python train.py --n_layer=9 --n_experts=128 --experts_per_token=4 --activation="relu" --routed_scale=1.0 --balance_loss=0.0191 --init_std_router=0.0127 --vocab_size=16384 --tie_embeddings=false --train_tokens=794400000 --steps=6061
Below are experts of layer 4 (counted from 0) of a mixture-of-experts language model. Rows are named down (a neuron's output weights, with its number) and show model dimensions 0-255. Each number is 50 + 15 x the weight over its row's rms, rounded and kept within 0 to 99.
Before each expert's rows: a language model's description of what the expert responds to. This comes from a sample of Wikipedia text that the model never trained on.

# expert 30
It responds to: Words inside quoted song, album, or show titles in discography tables, such as You, My, Love, Take.
down0:46 49 66 55 62 56 60 49 36 59 56 69 55 66 47 56 46 79 64 50 49 62 63 35 65 54 41 43 64 33 57 69 35 59 66 52 55 62 32 68 55 37 55 50 75 65 62 43 39 48 60 62 36 64 63 57 78 52 51 57 35 48 60 36 56 53 37 75 92 39 04 38 65 68 67 19 46 76 38 41 57 57 36 39 06 54 65 63 85 50 45 31 32 64 38 32 60 79 41 66 37 25 65 50 55 50 54 57 56 70 54 72 68 44 85 65 69 56 55 61 43 84 66 44 25 43 35 51 47 78 41 49 30 58 38 47 56 36 54 44 50 66 32 45 50 30 36 50 32 45 33 52 55 50 56 43 55 36 69 56 64 61 48 18 59 60 65 31 56 69 48 53 30 62 65 66 53 30 41 75 29 37 78 52 47 52 65 53 66 47 70 58 75 65 25 26 46 42 74 39 34 27 50 62 56 62 73 49 50 68 47 45 61 80 25 51 19 30 49 48 46 65 38 77 36 73 64 38 59 64 30 63 29 81 50 54 62 43 26 57 29 48 45 65 62 61 37 52 39 38 68 56 37 43 64 70

# expert 21
It responds to: Opening capital syllables of proper names and taxonomic names, like Le, Pe, Ko, Har, often in species lists and sports results.
down0:67 85 36 68 21 49 17 48 73 42 51 58 42 47 47 30 48 00 60 67 37 57 59 49 58 70 38 42 64 34 45 99 56 42 44 73 44 38 56 46 50 51 49 50 69 65 37 73 76 43 26 38 02 54 66 57 40 46 19 36 41 62 43 49 50 46 64 49 42 46 53 41 42 36 70 36 55 43 59 72 83 57 46 50 55 26 42 55 38 49 59 55 44 41 45 48 45 52 48 39 44 56 23 41 69 61 40 61 39 23 56 51 59 14 32 49 25 27 36 65 34 56 57 51 68 64 50 48 45 60 52 61 39 20 54 50 61 40 72 59 74 22 75 77 41 66 51 41 25 61 71 61 43 54 16 37 59 59 30 39 49 37 47 74 67 72 22 62 65 54 51 55 52 40 50 65 47 46 31 41 46 54 50 39 61 71 63 25 38 47 59 76 57 52 44 61 43 56 36 63 37 49 27 44 36 69 44 45 45 51 42 31 36 42 60 70 34 53 41 48 62 23 47 50 55 46 54 68 56 64 42 57 63 42 85 23 63 46 41 74 46 58 62 66 43 31 31 65 64 47 39 41 82 68 34 62

# expert 36
It responds to: Possessive apostrophes after names and hyphens in compounds, plus mid-word pieces like ew, ick, berg, ington.
down0:51 53 63 72 54 43 66 23 54 39 35 29 64 83 49 53 54 24 59 62 52 40 35 37 55 40 35 43 66 33 60 57 78 37 59 66 23 52 62 34 48 58 39 44 41 55 61 44 60 46 39 49 71 68 60 28 72 64 44 55 33 25 34 44 30 53 38 67 49 36 48 21 61 57 41 46 37 76 46 58 30 32 79 52 58 17 39 32 48 49 17 45 66 58 60 43 53 51 61 21 50 40 31 56 27 54 75 37 58 52 53 43 60 35 49 48 55 46 70 45 34 47 41 66 48 56 54 30 33 22 74 37 46 53 65 47 43 63 83 41 52 65 51 48 69 56 53 41 65 55 49 53 44 37 35 36 63 37 33 79 36 39 17 72 41 52 68 22 47 74 83 54 39 46 29 69 67 58 51 35 44 52 49 46 59 31 47 50 34 49 75 41 30 40 46 38 63 52 78 54 47 43 70 40 17 68 35 42 19 70 44 41 55 62 67 76 64 50 83 26 32 65 42 71 35 61 40 56 31 43 41 61 20 80 69 49 20 56 38 51 28 32 35 21 44 56 55 59 31 16 52 51 29 42 64 53

# expert 11
It responds to: Subject words before a verb or of, chiefly it, this, there, these, which, and nouns like population, castle, capacity.
down0:46 49 64 43 75 33 60 61 59 61 14 49 21 35 28 76 31 44 67 71 55 49 19 57 51 42 45 78 42 46 47 55 49 63 55 61 47 31 14 23 44 48 72 44 57 58 43 55 38 47 36 43 41 69 53 40 59 40 51 26 67 61 66 45 50 52 30 51 33 56 61 32 42 43 50 43 50 49 28 28 43 67 40 45 35 44 27 42 74 47 54 54 64 38 53 62 36 66 54 47 61 55 31 47 65 47 48 63 94 52 44 51 11 51 69 50 38 69 36 57 51 44 20 42 63 52 79 32 61 60 80 70 68 58 52 38 80 35 49 57 28 64 48 54 49 68 43 50 49 45 34 38 22 51 44 58 38 59 44 41 29 34 67 00 26 51 60 32 45 59 73 61 99 64 70 82 44 49 09 44 32 55 61 49 50 38 49 47 58 47 71 52 58 61 38 78 55 11 22 46 32 28 45 55 51 41 62 43 58 43 40 60 43 34 45 55 62 65 50 43 48 57 43 53 57 59 49 55 32 63 54 36 51 48 64 59 65 56 43 79 49 39 60 57 22 59 62 34 70 71 40 40 52 51 38 47

# expert 55
It responds to: Single letters and short consonant clusters inside abbreviations, codes and foreign names, such as Rz in Rzeszów, U.S., mRNA, Mk.
down0:36 41 34 40 49 63 41 55 35 49 49 43 48 52 51 40 42 43 39 48 46 61 44 38 82 31 42 25 55 49 47 45 54 70 37 60 73 53 27 56 59 39 25 74 70 53 50 50 66 20 39 24 45 45 49 47 50 59 48 18 47 43 43 50 35 72 36 34 43 59 37 73 65 70 55 51 45 29 79 61 47 53 79 43 32 36 35 28 43 37 48 45 70 53 51 43 32 61 37 49 54 45 42 36 44 54 44 41 41 65 35 48 73 30 68 72 49 57 32 53 32 66 55 45 26 55 41 39 63 48 57 68 68 44 35 55 57 69 54 70 28 27 42 64 66 42 67 56 26 71 62 41 53 59 37 43 45 36 30 56 69 30 59 70 31 38 58 22 45 80 20 27 49 28 34 15 21 59 58 28 65 40 36 64 39 65 60 26 42 43 58 40 66 66 29 56 81 56 39 61 55 61 12 45 49 22 39 83 50 26 24 57 74 82 58 51 55 45 74 33 50 84 71 63 31 57 45 28 50 52 39 59 49 45 50 71 57 58 67 71 26 55 48 46 79 40 55 71 59 38 17 56 47 60 24 61

# expert 51
It responds to: Byte pieces of Japanese, Korean, Thai and other non-Latin scripts, plus some capitalized word starts like Sh, Bl, Republ.
down0:40 71 51 43 50 85 55 63 52 59 52 56 33 44 43 54 41 33 49 51 56 10 46 47 43 48 75 58 33 40 65 35 32 57 58 67 55 54 26 18 63 47 21 27 39 67 58 57 44 23 38 44 24 65 66 45 51 17 50 40 57 53 62 58 45 36 45 37 42 66 51 33 75 51 30 47 46 38 48 56 65 57 52 44 46 55 89 57 45 60 39 68 72 36 45 38 54 56 56 42 34 55 19 44 61 17 18 48 69 57 65 32 57 29 56 57 44 55 63 37 31 70 54 37 37 69 27 28 61 69 61 20 33 28 56 27 71 53 40 45 35 37 60 60 49 38 18 35 52 35 56 39 42 39 58 38 45 42 68 48 82 48 31 27 75 53 70 35 54 76 65 64 53 44 70 51 54 34 59 54 36 61 34 25 55 83 68 49 66 10 56 61 62 53 65 29 74 69 59 40 56 39 60 68 29 59 64 52 32 35 65 63 64 46 46 38 76 70 47 51 61 46 45 36 53 54 67 46 67 58 72 39 96 37 32 48 38 54 64 48 65 36 57 78 52 41 69 50 61 61 39 31 63 54 45 35